From a checkpoint of a small mixture-of-experts model trained on Wikipedia: 256 squared ReLU neurons an expert, 2 picks a token.
Below are experts of layer 3 (counted from 0) of a mixture-of-experts language model. Rows are named router (the router's row for the expert) and show model dimensions 128-191. Each number is 500 + 50 x the weight over its row's rms, rounded and kept within 0 to 999. Numbers have three digits each.
After each expert's rows: a language model's description of what the expert responds to. This comes from a sample of Wikipedia text that the model never trained on.

# expert 29
router:526455530541554483444489436563518516567472481516519476468509555441440470598469492552506479450455440565514506560457479576461460554589421489529572467437546523391430487465637435444499511489451528
What it handles: Hyphens, dashes, slashes. Hyphens and en dashes joining words or number ranges and scores, as in Baltimore-based, Shijian-21, 95–87, plus slashes and ampersands.

# expert 25
router:585463616525568402496545442550547452517481560434521492425496550431479496600403567468498486492521391530519517558411461581403444493509469466524536478465572509477450547524572501522495451527507433
What it handles: Plural and possessive s. Word-final s and es plural endings and apostrophes of possessives, such as chords, towns, Conrad's.

# expert 41
router:552505561458422451521505523614569473521524526566494480457480475497453501546519528503461470487466429534504521572542425585447470517507469562600542450500605476483497461478544551437501485460496463
What it handles: Personal name parts. Surnames or their first pieces following a given name, in credits, rosters and tables, as in Sheryl Crow, Paul Webster, Mc.

# expert 15
router:490413513466557461463533434571488395591503481552535372472469487490503471489480470524513449480453466515535598603493506518464422595555498484512528438383529524504479518480548605431414431513523508
What it handles: Capitalized word openings. Short capitalized first pieces of names and terms, often after a heading, dash or comma, such as La(ke), Je(suit), G(mbH), Pro(pulsion).

# expert 23
router:514488544555519502551618440566549567509583575506599505467426516501435504529517426478500462468412426542434482542495538517512461559547513452513521500399574540457454553540490593517429443466504455
What it handles: Possessive and demonstrative determiners. Possessives and demonstratives beginning a noun phrase, such as his, her, its, their, this, plus sentence openers like After and For.

# expert 63
router:526439577491517463492554457564530467534508560532532442397505488505498494574433510499474478424483449569526552583494486570434478578611443533488592475458591535477552467467551581484443431466473505
What it handles: Article heading equals signs. The = opening a new article title after an infobox, plus nouns after the like station, person, body, largest.

# expert 13
router:531491527501544559445525476558488461523479567530562412443399444569417581604553489530459431495429445609563447496430511607473413460526463511441519421458578564510479485471492573455554421527486539
What it handles: Adverbs, pronouns, word endings. Temporal and discourse words like later, then, first, only, him, them, plus word-final pieces such as -ly and -le.

# expert 45
router:511435582488512450480574448557531476540505567544515441417478483514532508556459479491453459423499430565541551587480498559450485552593449536517610481452588559429535466486553588477439442468437478
What it handles: Line-initial headings and names. Capitalized words opening list items, table cells or headings, such as family, Filmography, No, War, Vice, often after a pipe or dash.

# expert 11
router:523511556470513482519524505506476356485509490473473482446506490507501509548485498483444449368488421533485568540455521560491437553615482552566502467407598562400494493453585511518437482497517509
What it handles: Commas and clause punctuation. Commas, mostly after place names in City, Country pairs, after introductory words like However or There, or before and, but, which.

# expert 16
router:516404516507557477510557419515523443523500546623544466448484570535477470504400450546541464456395496505521515497465557554491466503603504476547535533428568552505426418475541469496514416454512535
What it handles: Articles and prefixes. Articles a and an after prepositions or verbs, plus word-initial prefixes and prepositions like re, un, dis, con, under, into.

# expert 43
router:519416568532612502559600483539489409498558538517461506437499464519468465560464524486587485392494440580575522568500499566484487534549346568514537476432545499440528515513576543495503496458506497
What it handles: Vowel-final name endings. Final pieces of Spanish, Italian and other foreign names ending in a vowel, such as -ia, -na, -la, Chiangrai, Liga.

# expert 62
router:543447528488544461532537430523538562529458548541492462436429524484563486501491522498520424382383464546486493516510496528406460569612479558410573516486589518455486522535578542455448449454499582
What it handles: Nationality and scope adjectives. Adjectives of nation, party or scope before nouns, such as American, National, Republican, local, public, industrial, -al/-ic endings.

# expert 28
router:535528522508456426515475471576485516518590537519480434448473422528451477543377520477475474467558346469584565630484447523463479557538420565563556450493564554460557473566555487487364440454464426
What it handles: Personal first names. Given names and titles beginning a person's name, often in lists, tables or headings, such as John, William, Thomas, President, son.

# expert 47
router:535466538489493536528546489496575500542456524578549465499514458516509435558443461555482476342471519502523545517494476598476506594528415567547543536470556518538474451498556574490501405433419440
What it handles: Noun after article. First piece of a common noun after a, the or his, often a role or thing word, as in p(rank), manual, critic, explorer.

# expert 61
router:511444583477537469499534453570543453552474565538519458392524481475510505558452472502425483418463442564527549576493486557444481574607446533502596476467587555476528465493543608496464429450461512
What it handles: Word after a modifier. Capitalised or adjectival words beginning names and titles after pipes or colons, such as Women, English, Book, art, Bear.

# expert 40
router:491412590509536526518532430520588500538493468591516437460539541495519482554447458496449455418510436578475505555455455566494467478535451501408503494526535561530486499519457523558467555424449463
What it handles: Endings, slashes, percentages. The ing suffix on verbs like consisting, holding, plus slashes in ratings or f/3.5, percent signs and census words like households.

# expert 35
router:500482514477542483502544466571468420499497558569612467353450457542492482544493444500491493500464416521495498486463529544526465483549504471481471490440650535484504510485515541513512447442551454
What it handles: Auxiliaries, modals, negation. Auxiliary and copular verbs in verb chains after modals or subjects, such as be, had, has, not, been, were, in explanatory prose.

# expert 24
router:528402491530553501474501527590445421540476506587443476394463518512597553521495457519524552412553434595523461554489496635449434539594507507546566380445568471459455506501628509490528467483483481
What it handles: Mid-word syllables. Syllables in the middle of ordinary and foreign words, often after prefixes re- or con-, e.g. Re-se-arch, Palo-mar, re-mar-riage.

# expert 22
router:522432575487514464499569443565507442535483539539535432388490495501499522572449491507474482435480437559542557562478460566490503577589436510506598490476588530459551457506569614506444442478441455
What it handles: Initials and abbreviations. Periods after capital initials in names and abbreviations like C. S. Lewis, b. 1995, Nos., plus single capitals and table pipes.

# expert 33
router:482440603513489424480540456530532451473468526595485463519527545541517460467510442540434429406468440473522535549465459530427528556569485546497513466411581484475495483479569547485470468551532484
What it handles: Math and formula notation. Symbols in LaTeX and formulas, such as =, \, _{, {, ^, and spaces inside chemical or technical notation.

# expert 7
router:501488543495451491445575523564489459562593654487497414498494562524511464509447481517397477545454485515538579504462463553465451556451445545496532457421557580487436522545493507479485453513480455
What it handles: Mid-word name fragments. Short consonant-led pieces inside rare proper names and codes after a capital letter, such as D-y-namo, J-P-N, Ty-phon.

# expert 32
router:498446552541473470507545452546523454458553543497512478434422545495535542563466436541491497490460405491569528586501494535543456568576492513519497503444559478498485512610443552616448408475487471
What it handles: Vowel-heavy name pieces. Short vowel fragments in foreign names, plus month names and Me/Is starts, such as Ak-as-aka, Jagiełł-o, Buen-os, July, December.

# expert 19
router:521541540445475509539552461580507578437423542481477511379436506491526491531475522457537449492486405586530620512478551548518413597625517475506577497388563498556513400448476447518516509482494532
What it handles: Th, st, compass words. Pieces like th, st, ph, nd inside words and ordinals (19th, Eighteenth), plus compass words South, North, East.

# expert 52
router:488418595465438401577505527591430448526483487456535454451444472472503451562467446508425390498489427484575545547482568548421480559544448546554528518501529509513517535478574515456516462528465460
What it handles: Mid-word consonant pieces. Single consonants and short pieces inside foreign or rare names and words, like the r in Óttarr, Kirkwall, Hammett.

# expert 20
router:498438588483545473523551425573498453528486568523553426395502482503492495545439497488487468412481462547567546579459488556454511564604428526502602480464601535455542465461564605490435437469451512
What it handles: Number words and line starts. Spelled-out numbers, line breaks ending list items, and first digits of years or counts, such as three-year, Six-volume, 1973, late, mid.

# expert 18
router:508486552525546398518582468552393437471552477458543430425531484517476504544491438518420495474493458586452522464432552529422473576613512483494534505498616577521479506500490570457522478504469557
What it handles: Pronouns, relatives, closing brackets. Subject pronouns and relative words starting a clause after a comma or period (he, it, who, which, also), and closing parentheses.

# expert 46
router:544526509431481443561578448491386512497547498560539496478473553481477504495486469521565480501448476578481609573485560489505520550515397553501511522465576445527544479497573498453440428391484493
What it handles: Non-Latin script pieces. Byte and character pieces of Cyrillic, Arabic, Chinese, Japanese, Thai and Bengali names, plus syllables inside Malay or Tagalog words.

# expert 39
router:555445560509513529492539467542549504503468534452502458413403541528520399523490500493446447408597478512567639516505502537455474488573484551535515433474528625481444467424558543432554385460509557
What it handles: Word-middle and city pieces. Middle and ending pieces of words and place names, such as York after New, London, Paris, -ward in inward, -ce in commerce.

# expert 3
router:589447591491517517494528492563492526509444535525503497411557505538464453481444389501462492374512428551571506553442491547455445466539473410546516474531539586503463493505477467504428516445448615
What it handles: Past participle endings. Past-participle and verb suffixes such as -ed, -d, -ated, mostly after was or were and before by, as in elected, sponsored, valued.

# expert 30
router:507425585476520431484554447558508443538478551540551417407530488472476504565454491519456486399496475573551554571485473562444494578586426530527587466468577539450530436487549588460443424450448490
What it handles: Noun stems, line ends. Line breaks ending numbered track lists and table header rows, plus common noun or name stems before suffixes (horse, tank, Billboard, Sox).

# expert 34
router:495416584467525478512555462565536458525501561542544422408494477507501500548436499503487493413460437560570556572472499555491485553612429544504599473451606554456547448483555606451453425464470486
What it handles: Table cells and fillers. Tokens opening a table cell after a pipe, including empty-cell pipes and capitals, plus one, a and the after is.

# expert 55
router:554486520464530421474590510535491507504535527504461432476549474503500467621474543526518476448438521599540448524454463517510507536590477536537565463409577500454487499496488578493492440500445404
What it handles: Space before numbers. Lone space tokens before numbers in tables, scores and stats, plus capital letters starting codes like R2 or £.

# expert 12
router:427441510559539517521569491556508343542560460537471410491477563488556478487474403592436468527473527621543519580415540453461423556535522495469524517463498486450565545441652552477416480495540467
What it handles: Name syllables, coordinate marks. Short mid-word syllables in foreign names and taxa (ri, lo, ko, go), plus the degree, minute and second symbols in coordinates.

# expert 58
router:532413593497503465522565493560527435553487552528514406407482493498486527586401449464460466445482455541526587562490493588490511540573428510496555543477544503444527473550526603484442440455448503
What it handles: Space tokens. Standalone space tokens between words or before numbers, as in popular tale, different strategies, As of 2008.